{"experts_per_token": 4, "balance_loss": 0.00263, "norm": "rmsnorm", "tie_embeddings": false, "steps": 9427}
Below are experts of layer 4 (counted from 0) of a mixture-of-experts language model. Rows are named router (the router's row for the expert), gate (a neuron's input weights, with its number), up (a neuron's input weights, with its number), down (a neuron's output weights, with its number) and show model dimensions 0-127. Each number is 128 + 24 x the weight over its row's rms, rounded and kept within 0 to 255.
After each expert's rows: a language model's description of what the expert responds to; "mostly gets" lists some tokens that are sent to it at least half of the time. This comes from a sample of Wikipedia text that the model never trained on.

# expert 11
router [130 107 111 157 111 158 151 116 133 135 162 120 171 122 141 141 104 103 116 151 111 144 161 147 106 157 136 168  74 139 129 138 134 136  77 115 140 138 141 110 125 101 128  93 136  94 156 122 143 148  96 149 134 110 111 140 119 102 145 135 148 121 127  94 128  78 107  97 107 117 103 111 161 137 154 111 136 136 139 134 147 104 127 113  88 104 151 112  94 133  75 114 123 118 102 177 149 135  87 152  98 154  92 136 121 175 150  98 119 145 101 141  73 125  99 108 165 113 128 146 163  81 173 103 157 150 122 114]
gate0 [144 156 117 120 135 119 107 146 151 134 130 121 115 176 126 151 103 120 133 136 130 143 134 114 154 115 170 157 109 152  95  76 122 148 103 126 125 125 135 119 156 133 158  98 132 144 130 125 145 148 141 108 156 122  88 138 173 163 154 172 162 122  91 168 131  97 134 133 161 106 161  77 114 115 151 175 171 118 118 154 165 117 159 146 138 127 149 137 118 171 104 139 111 133 171 166 156 117 112 141 155 135 118 114 157 127 131 158 137 136 100 110 106 136 130  92 108 114 166 137 189  97 124  95 146 133  72 113]
up0 [139 129 131 164  74  64 146 137 132  81 120 126 108 121 135 136 138 162 119 176 124 100 150  93 150 107  88 100 130 139 107  94 136 118 109 120 132 112 166 104  82 102 113 118 104 121 153 146 173 138 168  95 130 115 116  76 111 128 138 125 125 127 111 127 118 130 122  89 137 138 104 100 142 124 122 109 146 106 168 145  93  85 103 154 100 166 146 186  82 111  95 124 147 147 115 160 127 101 146 145 115 108 146 121 155 113  93 135 150 144 120 120 108 158 131 130 122 131 141  93 126 153 142 159 105  96 153 146]
down0 [157 132 133 112 144  94 105  98 137 103 127 110 125 125 129 146 120 127 121 129 127 142 165 142 119  77  84 121 159 112 113 145 130 134 111 154 130 137  95 101 146 130 133 159 157 133 122 132 106 140 127 155 123 124  64 118 138 105  87 102 133  87  80  88 105 136 144 154 125  99 101 137 114 121 170  93 137 160 136 133  91 130 170 147 118 120 139 137  83 113 122 146 148 175 116 157 147 147 145 148  75 182  87  83 106 148 144 115 121 101 134 115 159  99 124  98 138 149 104 122 120 171  86 155  95 108 121 135]
What it handles: Arts and media words. Media and arts nouns and B/G word starts in film, music and game text, such as film, album, song, Electronic Gaming.
mostly gets: " film", " album", " G", " music", " Music", " art"

# expert 1
router [109 156 123 105  96 152 132 135 124 166  80 148  77 146 101 139 131 113 140  89 143 174 137 123  94 120 183 139 140 124 110 106 127  76 122  94 113 143 138 119 101 155 130 105 108 133 109  99 115  92 104 143  81 118 150 135 112  97 110 128  94 132 134  90 100 134 124 117 133 149  83 129  91 144 171  77 162 132  95 119 112 154 172 140 115 153  78 133 148 135 162  98 148 149 143 120 117 127  94 159 107 133 144 111 163 140 134 148 137 156  96 128 141 121 146 117 126 104  99 159 153 140 153 152 135  91 137 136]
gate0 [135 138 126 158  57 138 183 134 176 154 152 133 132 103 111 175 122 173 101  85 133 117 123 110 145 140  79 143 127 116  96 153 158 101 133 177 128 150 128 159 126 101 151 126 122 125 126 141 134 107 128 145 137 122 148 115 136 141 131 126 158 121 141 106 132 133 148 161 146 131 149 126 136 107 106 154 118 110 102 144 102 137 124 154 120 164 146 167 149 122 119 129 123 137  78 184 140 120 114 123 160 136 179 183 127 133 116 135 111 142 137 132 106 139 183  97 145 156 126 114 151 149 128  93 141 196 142 113]
up0 [153 129 136 144 106 143 153 126  91 147 107 141 127 133 149 127 111 136 125 126 145 126 131 175  92 116 131 115 158 134 178 147 144 115 119  91 132 147 124 151 116  89 146  99 171  73  74 114 120 142 124 132 133  84 100 146 129 110 107  60 146 122 107 120 104 125 142 153 137 120 109  97 107  58 158 119 117 138 102 137 113 133 146 151 135 100 115 108 116 126 143  64 107 156  92 111 107 109 124 164 110 119 128 128 110 134  91 144 130  82 118 124 154 129 167 149 152 153 135 146 103  98 153  98  85 150 135 153]
down0 [161 131 129 144 140 141 131 129 103 147 122  87 119 136 141 140 120 106 128 105 155  93 108 133 123 157 158  98 142 115 117 162 129 156 197 102 139 153 150 114 118  68 152  88 128  92 121  76 119 108  86 138  62 135  94 117 134 135  94 114 132 129 122 128 108 138 145 128  97 132  85  73  93  81 114 126 160 123 131 129 127 155 117 148 159 164 130 131 128 147 129  93 155 158 157  97 104 124 130 161 115 113 146 125 108 144 119 117 113 167 164 103 126 140 111 116 111 154 109 149 138  90 145 120 122  98 112  82]
What it handles: Slavic name fragments. Word pieces inside Slavic, Baltic and other Central or Eastern European names, e.g. Krzysztof, Świętego, Budějovice, Pärnu.
mostly gets: " Z", " Kar", "č", "ić", " Slov", " Kh"

# expert 8
router [104 128 154 174 126  86  87 105 136  80  94 150 112 172 117 149 103 110 158 110 128 117 109 100 149  85 102  97 162 125 160 178 142 144  75 119 102 166  96 146 120 111 180 108 135 137  89 143 117 165 145 158 151 123 110 146 137 151 121 140  98 147 106  98 140 163 140 126  89 143 116 107 117 139 156 141 125  92 139 141 168 120 121 149 121  93 139 150 121  87 118 151 121 161 103 121 141 118 159 123 158 114  87 151 111 155 154  90 155 140 111 151 110 126 138 102 118 139 113 152 153 137 127 135 135 127 114 156]
gate0 [177 102 121 124 110 103 131 147 136 132  64 131 119 115 114 176 133 155 115 159 102 148 121  70 123 129  86 159 131 110 134 130 115 113 120 127 138 145 135 168 113 135 116 108 166 107 103  97 160 157 132 120 127 102 116 124 117 104 138 137 133 107  88  89 123 123 163 114 133 149 160 149  90 148 102  66 126 150 111 140 144  98 123 105 161 152 116 114  92 127 143 114 125 106 134 118 124 136 106 144 121 125 154 114 151 108 127 197 128  68 168 137 152  88 129 109 146 156 140 108  70 130 102 155 110 122 133 122]
up0 [125 138 133 119 109  96 123 120 121 183  91 119 133 178 151 131 144 114 138 132 112 123 112 152 116 159 164 132 139 143  99 116 147 118 165 107 170 188  81 121  90 139  92 118 119 152 104 120 114  75 128  94 135 147 124 134 104 124 129 115 137 117 125 136 105 165 181 123 159 149 165 103 149 125 145 127 110 135 137 118 112 121 123 143 144 123 135 108 165 119 133 158 177 163 109 123 107 167 115 182 133 127 127 125 154 112 143 111 104  84 101 137 123 131 136 150 106 133  85  96 136 122  48 132 104 135 158 143]
down0 [133 150 133 130 128 114 113 117 141 125 108 129 135 146 112 145 124  89 122 131 112 110 122 158 124 152 124 147 156 156 144 141  91 124 107 141 164 136 132 139  62 148  76 138 168 114  81 148 159 100 126 138 144 147 131 103 102 131  91 146 135  77  92 143 149 163 134 113 139 141 140  72 163 132  97 149 116 127 129 131  79 123 136 141 117 143 129 109 128 126 162 105 152 131 171 108 118  94 110  98 113 190 121 121 161 167 165 143  98 150 200 144 153 110 139 134 130 137 119  87 102 136 140  99 116 155 150 135]
What it handles: Line-initial capitals. Capital letter or first piece starting a new line, heading or list item, such as M in Martha's, The, ==History==, ==See also==.
mostly gets: " (M", "-M", "The", "Th", "==See also==", " (N"

# expert 56
router [142 173 123 129 104 102 116 172 113 122 139 117 126 113 118 165 175 114 119 157 115 139 145 173 142 139 146 166 120 125  96 141 100 109  95 158 126 172  91 141 113 141 109 155 165 115 122 144 166 120  99 132 111 110 164 122 151 157  96 164 115 115 105 134 118 116 135 121 115 138 155 123 144  80 159 152 112 105 140 124 139  93 143 169 141 115 166  99 137 179 121 134 148 147  97 132 135 112 181 119 160 132  96 155  84  92 120 123 107 128 185 133 160 134  98 138 129 133 114  96 120 108 118 180 106 127 161 125]
gate0 [150 163 103 122  85 126 144 137 155 125 117 110 121  75 112 117 106 138 138  89 170 142 108 137 153 137 144  77 118 144 136  99 160  78 111 117  97 130 122 157 143 171 106  95 202 139 104 123 154 138 125 114 141 126 125 135 190 127 125 136 157 125 130 125 161 137 138 100  76 150 126 109 125 126 161 137 137 127 162 159 151 104 137 100 133 101 105 114 123 118  96 142  94 161 127 128 115 108 105 112 150  94 128 133 137 129 129 126 157 136 114 151 116 108 118 132 192  94 102 112 143 118 132 143  99 154 106  68]
up0 [114 127 110 154  78 170 138 134 116 105 156 124 126 156 109 104 109 139 136 142 142 162 137 130 130 124 101 118 146  74 149 134 142 136 115  97 159 115 139 112 121 226 136 138 118 122 164 127 131 116  84 114  93 127 105 132 141 138 104 146  85 115 111 117 120 110 172  96  83 140 123  84 119 153 127 131 118 129 155 143 127 161 140 150 140 148 148 119 112 130 128 156 100 184 133 120 118 111 121 129 122 123 167  94 138 141  89  96 132 174 136 103 142 151 154 173 135 109 125 137 147 124 162 131 110 127  85  74]
down0 [140 154 124 161 116 155 155 110  92 142 134 164 137 158 115 116 108 157  99 141 162 136 124 138  87 108 105 126 115 134 162 182 117 135  81 130 104 120 112 135 148 181 138 137 123 159 109 117 167 151 136 133 112 156  90 170 130 135  74 131 140 144 141 139 162 132 148 104 121 200 107 135 157 135 117 153  94 124 129 140 148 143 114 119 138  90 134 124 136 155 148 119 101 154 180  82 140 139  93 147 145 103 127 144  95 129 158 122  83 127 134 144  71 137 127 144 135 146 131 120  93 118 119  90 137 149 109  97]
What it handles: Infinitive to and relatives. Infinitive "to" after verbs like managed or ready, plus that, who, which, would, and sentence-initial words like In, As, By.
mostly gets: " to", " that", " who", " to the", " which", " would"

# expert 43
router [104 113 123 107 129 108 156 111 126 105 120 148 145 119  96 126 113 178 137 120  90 141 112 139 153 135  67 148 116  99 105 143 111 138 124 102 128 112 147 125 153 110 157 151 160 149 142 132  93 121 157 156 183 112 118 138 121 146 131 126  89 117 154 148  92 101 132 125 125 143 122 151 133  75  85 190 174 107 142 125 100 102 109 116 131 146 166 101  90 155 142 137 143 126 128 121 115  97 135  91 137 160  98 160  99  89 116 126  95 138 107 104 128 115 123 134 167  97 169 104 147 108 159  82 122 113 160 108]
gate2 [142 135  93 141 160 111 101 139 139 160 144 132  93 158 156 118 191 123  73 143 116 135 131 124 101 108 123 123  94 105 136 139 123 105 129 111 157  79  97 105 114 139 134 123 114 136 111 143 148 149 119 114 147  98 112 108 135 156 147 138 116  98  92 145 119 126 116 177 108 154 131 118 110 164 116 107 167 103  88 126 169 167 125  80 116 106 118 151  87 140 105 158 104  93 131 143 135 137 160 125 119 141 103 121 121 156  77 119 133  95 129  45 128 129 144  96 120 117 129 126 139  99 134  91 151 140 108  95]
up2 [122 136 139 148 136 132 125  99 146 148 123 137  56 103 158 156 159 126 125 125 123  82 135  94  89 115 132 137 134 149 122 103 117 159 119 157 153 101 141 136  93 141 115 161  91 154 152 145 134 152  91 135 134  99 114 119 102 117 136 203 136 157 162 170 106 133 144 103 132 145 117 127 129 134 137 100 105 146 107 135 117 118 143 153 122  75 109 104 133 132 151 120 139  65 109 147 111 178 111 134 161  84 133 122 142 102 104 126 145 135 122 162 144 139 105  92 149 111 131 141 124 136 101 180 184 135 149 113]
down2 [156 144 162 121  87 108 116 133 128 153 113 175  61 108 115 138 132 110 163 133 147 148 148 113 172 116 142 136 134 140 109 160 148 148 100 104  66 129  79 101 107 100 113 126 131 123 159 116 124 128 150 131  93 146 111 126 101 108 113  90 128  90  95 134  77 108 144 136 127 172 140 110 148  90 163 154  99 121 131 138 147 155 151 132 108 161 118 149 110 174 150 114 119 113 142 159 139 146 151 142 133 102 157  93 133 103 120 111  96 153 125  82 150 144 111 148 171 132 107 144 154 111 100 133 143 144 127  98]
What it handles: Mid-word consonant syllables. Middle pieces of words and names, often vowel plus c or v, such as Cur-ric-ulum, hur-ric-ane, obl-iv-ion, Incognita.
mostly gets: " Reg", " Smith", "reg", " educ", " offic", " investig"

# expert 9
router [127 176 141 161 119 137 114 102 115 152 122 138 177 112 134 143 129 109 153 123 125  89 129 126 127 152 102 103 140 170 136 144 128 110 114 134 130 157 115  93 123 133 122 147 124 126 183 113 155 113 125 128 124  92 138 154 141 130 177 138 141 146 118 163 103 141 105 152 138 143 118 149 147 153 160 178 148 105 117 141  94 144 149 160 101 102  95  97 158 105 112 143 115 134  86 146 119 141 150 130 155 139 104 167 125 162 114 149 104 124  92 133 145 132 131 141 137 122  95 193 159  94 153 130 191 200 111 123]
gate0 [ 92 103 115 136 159 130  94 127 149 102 107 124  73 143 143  99 126 161 110 151 152 143 142 134 117 146 142 149 102 143 154 112 123  65 153 145 103 105 114 177 168 136 122 116 117  89 138 185 110 126 152 137 117 112 131  94 136  81 178 139 100 134 130 109 172 121 154 100 135 159 102 109 103 125 131 116 159 134  99 145 144 159 121 119 102 137 104 115 124 168 104 103 108 119 145 105 103  88 132 121 145 159 161 101 135 123 159 155 155 160 168 117 118  98 122 113 146 125 130 123  96 153 113 100 117  96 121 176]
up0 [126 129 103 155 144 133 119 143 149 126 133 133 153 131 134 108 140 127  82 107 136 146 105 108 163 118 151 113 157 124 139 147 136 148  93 156 118 103  93 138 159 143  76 135 154 129 111 153 136 141 125 148  80 135 136 130 136 133 145  91 144 115 124 141 160 119 146 176 123 164 102 100 144 108 138  80  77 122 185 103  62 168 130 131 167 107 128 120  84 146 163  78 139 114 162  97 168 110 113 130 142 125 125 108 129  86 142 115 119 108 177 123 126 135 125 142 101 135 110  99 102  90 143 109 114  95 124 101]
down0 [ 97  68 166  90  84 132 118 110 112 121 139 103 151  93 125 114 171 158 142 179 103 119 121 149  76 176 132 136 163 119 109  93 135 150 131 133 147 116 169 128 138 138 110 125 110 119 136 122 132 117 115  89 103 143 124  79 103 118 120 128 132 131 120 134 146 134 118 137 148 127 123 159 114 127 100 160  84 125 131 163 140 141  99 156 126 156 120 114 160 133 112  95 152 124  97 113 132 138  96  98 130  84 140 118 115 162 159 157 136 156 114 165 151 121 114 169 121  83 179 160 133  91  91 132 146 148 144 146]
What it handles: Capital letter word-starts. Single capital letters opening a word split into pieces, often names or quoted titles, such as E-th, Indo-European, Chandragupta II.
mostly gets: " E", " O", " I", ", E", ", I", " of F"

# expert 22
router [ 98 112 146 110 101  77 165 115 125 136 104 154 130 149 138 117 164 165  76 117 120 142 133  76 169  88 162 145 111 128 146 131 132 121 109 146 125 138 122  82 129 105 163 122  94 137 146 140 151 145  93 115 146 112 111 144 157  88 154 145 133 123 129 170 119 132 109 114 127 102 118 124 152 150 107 102 192 139  83 121 123 156 150  90 144 164 119 119 106 152  99 102 130 156 133 146 121  98 129 124 157 122 138 148 158 142 129 102 147 141 119 140  76 126  91 144 151 162 113 137 136 159 172 153  93 156 152 100]
gate0 [119 132 146 110 124 137 117 128 141 124  66 132  98 106 141 118 165 120  97 159 109 119 125 116 116 116  68 120 151 138 148 110 133 121 108  91 155 133 147 123 132 108 155 131 126 111 116 124 124 156 172 129 134 107 126 144  95 165 160 125 121 112 120 168 104 124 149 103  88 137  94 100 112 167 113 135 176  74 110 147 143 150 117 124  94  86 114 113 108 128 150 143  82  58 144 158 103 137 165 127 163 128 141 108 132 121 103 164 119 140 110 103 121 139 110 131 110 186 144 102  84 116 159 131 123 137 147  83]
up0 [144  83 126 118 135 135 140  83 101  90 147 110 134 136 115 135 126 132 147 141 157 124 130  84 164 128 174 107 108  98 140 137  90 114 114 153  90 149 107 123 143 152 104 101 123 101 131  75 118 149 117 132 140 109 148 136 141  92 124 137 144 154 141 115 112 126  80 151 130 124 163 163 158 139 122  79 105 104 162  85 108 151 148 156 145 141 122 160 114 137 119  79 171 136  99 122 158  98 101  89 117 146 168 107 140 117 157 121 113  86  98 110 146 144 165 150 116  95 110 163 148 142 110 153 132  95 100 148]
down0 [170 150 120 124 142 151 129 143 114 111 130  96 160 126 166 132 125 114 195 130  97 145 160 108 150 135 146 140  86 126 124 119 133 117 112 155 142 145 136 171 158 120 120 180 148 140 126 162 145  90 118 147 103 138 156 100 167 158 121 170 152 112 117 153 161  84 108  71 121 106 103 116 128 161 106 135 137 114 150 145 129 147 131 153 162 137 169 155 128 112 141 171 175 103 127 127 113 117 152 116  99 124 142  89 123 110 138 148 174  89 156 130 124 123 159 105 142  85 130 114 119  90  84 126 127 136 118 127]
What it handles: Mid-word letter pieces. Single letters or short consonant fragments in the middle of split words, such as Hard-r-ada, show-r-unner, wrong-d-oing, harm-onics.
mostly gets: "r", "h", " br", " pr", " Str", " am"

# expert 34
router [147 124 129 159 106 154 118  95 113 135  96 155 124 156  93 130 145 107 152 141 135 124 117 143 126 131  80 124 164  81 126 113 108 126 149 118 101  70 130 122 165 158 104 105 108  89  91 130 121 150 164 135  99 108 152 135 148 165 152 113 140 127  93 137 112 120 140 140 133 184 118 120 102 161 108 118 144 123 106 147 127  93 128 123 173 125 122 128 135 103 146 140  70  70  97 139 101  92 112 156 180 125 138  97 172 141 134 128 106 105 137  97 115 122 179 117 174 112 122 154 135 108 126 140 108 110 151 140]
gate0 [138 136 122 140 155 121 142 151 138 158  77 139 143 131 104 121 186 113 108 128 129 120 109 138 132 108 146 105 146  87 129 100 157 112 135 118 186 109 106 139 142 139 120  84 138 113 136 141 165 127 122 109 126 125 153 138 116 136 138 160  95 121 139 161 112 145 176  95 124 132 150 126 115 173  81 138 137 145 139 138  76 138 131 141 144 120 175 119 132  61 116 115 103  86 147 152 118 144  75 146 143 138 161 106 148 171 115 143 121  80 116 145 100  98 138 166 135 130 123 163  73 118 109 130 125 123 165 146]
up0 [136 136 139 101 120 133  72 147 120  81 110 129 115 142 138 152 107 117 136 118  97 143 135 147  86 172 159 141 109 137 159 114 137 121 120  80 132 152 125 145 104 118 148 134 145 104 166 119 161 152 113 114  95 105 148 201 108 119 132 125 142 130 132 179 112 163 151 136  97 161  96 121 129 128 140 149 134  96 124 137 101 140 145 167 156 148 116 137 129 127 201 122 100 107 141 122 126 110 155 107 161 122 142 144 143 151  89 163 116 109  95 156 135 142 156 127 106 108 137 131  90 173 149 127 172 107 142  84]
down0 [139 136 132 173 128 156 150  55 154 124 132 103 106 152  81  93 116 126 133 136  64 137 154 123  81 134 101 123 161 106 123 161 113 143 126 139 108 101  63 122 150 126 158 130 129 155 123 120 134 128 134 163  98 100 134 163  79 135 122 129 114 150 113 126 146 149  99 117 131 126  94 136 129 139 145 112 162 146 143 117 137 129 130 158 124 126 130 142 119 109 155 105  94 134 137 159 132 145 172 131 151  96 143 118 122 121 148 117 152 134 151 109 156 169 132 142  91 144 183  83 155  94 133 126 140 136 194 128]
What it handles: Place and proper-name starts. Opening pieces of capitalized place, team or school names after in, at, of or table bars, such as San, New, Ok-lahoma, Mc.
mostly gets: " San", " Mc", " St.", " Red", " Pan", " Texas"

# expert 37
router [139 115 106 134 125 122 117 157 150 167 146 160 162 111  94 114 133 122 124 118 128 132 111 164 128 119  93  94  94 120 144 143 113 154 121 154 145 146  99 180 125 135 129 101 120 148 158 113 169 116  85 149 100 117 146 136  80 135 101 135 132 135 157 148 183 117 120 167 132 157 114 129 124 143 142 157 130 181 120  88 170  87 143 144 163 124 159 112 113 177 123 157 153 126 104 186  86 135 118 149  91 111 134  80 106 107 107 113 161 129 130 144 161 120 106 113  73 146  99 121 128 110 129 129 118 133 121 124]
gate0 [141 144  71 154 126 105 119 115 171 147 127 179 154 150 110 109 135 154 110 144  95 119  78 102 106 169 147 136 137 104 147 148 103 109 132 141 147 103 145 157 124 172 144 112 186  97 154 170 156 142  76 143 142 171 127 133  96 128 140 109 132  98 143 120 161 100 123 141 136 146 118 116 131 162 151 145 129 147 136 138 163 129 143 163 176 136 138 109 113 144  94 136 104  99 106 148  98  99 134 101 118 130 133 115 130 148 123 104 135 102 197 156 145 123 125 141  79 171 109 125 136 123 128 110 112 132 111 115]
up0 [118 167  59 172 169 136  79 127 155 144 129 175 152 125 133  76 151 134 100 156 110 138 107  97 126 147 128 117 110 140 135 138 109 101 135 116 154 140 136 197 128 145 134 116 134 124 139 147 155 135  95 149 123 155 105 136  86 121 132 103 141 125 145 157 165 117 115 141 104 148 100 107 121 134 135 143 145 146 130 106 175 150 150 142  98 162 116  97 110 154 134 160  80 112 131 128  80 128 158 124 122 109 118  87 134 145 154 101 149 115 167 119 175 121 148 116  93 157  95 153 161 141 138 114 126 117 140 126]
down0 [102 119  87 139 144 116 144 181 142 118 137 143 132  90 104 130 134 123 131  88 112 120  85 156 122 117  90 102 114 110 120 138 124  99 138 125 157 172 147 158 136 154 142 101 116 104 155 128 128 142  78 124  90 123 110 109  98 103 120 129 145 183 158 121 207 120 115 148 120 164 147 126 133 137 134 159  96 128 148 101 157 119 141 141 128 121 129 125 124 139 103 125 102 141 152 150 108 117  96 137 132  96 123 152 104  66 121 125 159 125 126 151 158 206 153 122 106 151 160 139 108 141 123 106 103  95 159 111]
What it handles: Possessives and pronouns. Possessive 's and subject or possessive pronouns such as his, its, their, he, usually just after a clause break.
mostly gets: "'s", " it", " his", " their", " its", " have"

# expert 30
router [112 153 136 163 103 143 134 115  96 129 118 138 141 173 132 109 112 147 132 140 142  96 136 132 120 144 130 108 122 140 102  88 125  83 143 121  94 129 162 119 142 183 124  72 137 105 134 116 158 154 115 120  84  90 156 158 111 123 192 100 162 142 122 146 103 126 129 147 157 163  86 147 114 179 132 102 128 108 143 123 131 105 151 163 106 145  84  96 131 135 119 104 153 140  80 128 123 129 117 127 128 123 124 107 126 184 140 144 146  97  93 153 123 136 113  80 149 102 144 167 113 109 164 156 148 148 123 106]
gate2 [148 148 113 105 154 141 154 144 151 144 126 111 148 103 124 162 129 134 128 104 141 155 158 131 145 136 157 146  71 130  90 118 167 116 161 159 176 104 160 126 135 132  94 131 140 185  97 131 136 133 120 124 143 143 105 124 134 137 117 130 133 116 119 105 178  64 128 146 163 107 157 128 144 150 131 149 145 157 133 132 145 153 150 123  92 131 124  96  96 104  98 110  99 175 138 140 117 123 127 104 179 167 137 139 122 146 180 138  83 126 166 145 117 156 159 126 116 133 129 103 150  83  96 114 143 178 124 133]
up2 [109 130 141 124 136  92 131 118 138 143 167 113 146 105 122  78 103 154 126 190 103 118 136 125 100  82 112  84 153 123 146 123 105 135 120  85 137 144 108 138  81 116 144 136 144  86 157 146 109 135 101 104 148 124  98 151 150 128 141 137  96 124 112 149 121 157 120  94 113 111 100 119 112 146  94 112 104 104 111 103 136 117 115 126 140 133 154 138 143 133  85 106 147 101 132  97 142 165 140 156  94 111 145 118  83  95  65 142 115 122 163 110 113 108  94 123 130 132 161 114  87 188 138 149 135  93 149 164]
down2 [141  84  63 136 146 145 126 167 145  98 144  70 133 101 134 111  95 142 120 111  99  96 131 153 106  95 126 116 130 126 147 102 114 166 130 138 139  96 125 115 108 162 141 152 122 154 121 149 121  96 142 136 155 115  84 136 125 103  80 135 101  65 129 136 124 110 128  96 119 129 123 134 137 134 131 113 107 146 146 122 132 124  69 122 137 142 143 130 141 150 136 144 114 184 157 106 155 129 127 145  89 126 143  60 124 151  91 171 120 114 140 103 131  82 139 167 110 120  90  94 161 121 116 105 125 137 147 132]
What it handles: Name-initial capitals. Single capital letters opening a proper name, often a foreign surname or place, such as J in Järryd, X in Xuesen.
mostly gets: " N", " S", " F", " D", " L", " P"

# expert 20
router [101 149 130 108 123 119 130 122 156 161 139 153 113 147 108 119 138 152  90 104 158 106 157 154  94 107 149 144 142 139  87 120 166 126 165  77 155 135 170 145 125 142 114 145 119 150 155 114 128 113 132 121 107 119 145 129 119 164  89 136 108 122 119 103 116  98 111 104 109 106 115 118  99 116 116 104 170 142  80  95  70 150 134  87 103 152 117 166 109 170 116 117 126 112 122 131 165  66 118 129 111 128 133 107 161 122  87 124 155 145 103 151 161 123 123 160 159 123 174 125 103 143 147 136 131  98 184 128]
gate7 [149 170 130 138 114 154 159 113 197 120 149 124 143 186 156 136 120 161  76 144 143 127 162 131 170 122 170  93 140 113 133 152 125 114 145 142 121 139 107 117 114 160 136 140 136 114 102 103 108 133 161 141 160 143 107 149 158 144 125 116 107 104 142 103 100 111 133 100 105  92 138 165 104 172 138  93 183 135 131 115 121 110 127 118 131 141 131 179  84 176 129 118 102  98 110 164 117 163 102 135 123 148 176 152 144 112 156 143 138 134 114 140 133 117  93 116 131 149 108 103 145 138 108 122 142  80 134 111]
up7 [ 96 137 122 129  78 158 123 108 104 149  82 139 121 131 170 137 128 105 153 114  78  90  90 101 139 166  86 124 131 126 108 146 106 140 137 110 116 187 132 150 135 144 137 151 105 112 143 124 109 116 105 179 175 130 135 142 120 139 127  88 101 154 118 130 169 122 146 131 174 147 140 160 156 114 172 140 128 104 147 148 102 139 124 144 136 179 155 130 151 141 120 121 145 119 161 116 114 151 130 108 191 104 137 102 153 188 134 145 109  87 102 122 135 118 150 139 110 107 120 141  95 137 109 130 164 116 142 122]
down7 [139 173 132 151 140 123 144 125 160  77 145 156  85  86  73 129 127 121  94 140 112 143 106 135 117 104  97 109 100  99 127  90 137 147 169 176 147 122 152 154 176  61 122 123 103 130 102 127 117 121 137  50 130 163 107 146  91 120 146 149 168 125 123 146 135 133 105 132 133 131 129 136 128 140 119 155 165 141 136 133 109 110 141 125 103 140 123 145 137 125 156 103 154 108 124 123 155 132 153 133 151  96 115  87 166 111 150  81  91 102 135 152 124 130 154 123 107 127 113 128 145  84 118 139 139 115 161 112]
What it handles: Consonant-cluster word endings. Middle or end pieces of words after an initial consonant, often ending in k or ng, such as st+ock, Sw+ap, sk+ipped, passeng.
mostly gets: "uck", "ink", "ack", "ang", "unk", "eng"

# expert 25
router [155  99 113 128 119 153 111 110 127  96 127 144 172 142 143 170 158 121 132 129 140 123 138  90 197 122 116  99 129 166 123 134  97 136 132 167 108 123 115 113  95 125 141  95 130  71 112 162 143 126 150 163 161 111 138 132 153  98 144 135 110 107 143 141 109 100 127 153 138 123 126 154 135 109 143 121 168  91 148 127 143  95 126  81 115 131 171 159 110 149 140 174 150 125 116 111 109 116 171 144 100 170 124 146 118 175 105 148 133 112 179 129  95 121 164 133 157 121 142 141  95 184 149 124  99 123 140 108]
gate0 [139 116  80 152 153  94 122 123 152 108 123 131 166 120 131 139 103 109 109 141 137 117  97 120 160 154 147 126 130 135 137 152  87 118 125 148 131 141 134 145 136 135 195 174 131 126  73 172 100 126 164 130 160 165 139 151 145 121 176 113 128 115 134 162 176  73 112 136 121 134  96 122 119  61 138 165 164 146 123 127 144 128 137 103 119 121 173  96 154 181 135 143 100 105 106 176 149 140 133 129 130 159 129 144 109 124 122 130  95 103 117  81 126 125 121 153 107 125 125 132 120 100 116 137 148  94 134 111]
up0 [147 135 141 109 117 148 107 139  95 131 113  91 135 124 184 142 136 152 127 123 132 112 108 149 109 182 106 108 110 128 155 132 138 141 155 158 164 111 109 114 133 151 120 116 130 104 123 108 111 139  89 133  89  92 104 161 124 114  63 101 141 118 137 158  90 143 117  98 157 154 136 121 155 144 115 130 110  85 147 135 126 110 164 119 146 134 136 178 117 111 155 139 154 126 128 128  97 119 163 157 129 147 145 115  67 104 100 148 109 148  83 159 121 119 176  67 131  86 147 145 108 139 140 124 118 158 141  89]
down0 [ 79 139 100 141 174 135 116 150 155 107 102 125 197 101 151 144 124 112 120 124 145  75 141 141 104 159  99 136 121 146  95 141 106 105 128 156 142 136 111 154 141 154 136  77 152 149 111  91  87  98 142 160 136 149 102 141 121 161 154  73 105 155 119  93 130 133 172 151 140 126 108 124 151 126 128 153 138  90 137 119 167 127 165 124 107 107 128 138 153 130 147 136 120 137 130 149 129 148 135  68 164 151 140  90 113 130 123 162 137 119 113 149  85 143 134 133 160 139 183 118 125 106 113  97 131 133 140 142]
What it handles: Latinate word openings. Early pieces of Latinate words, often v or f right after a prefix, e.g. in-v-asion, pre-v-ents, expl-oring, ref-, rec-.
mostly gets: " v", " exp", " rec", " ref", " ad", " prot"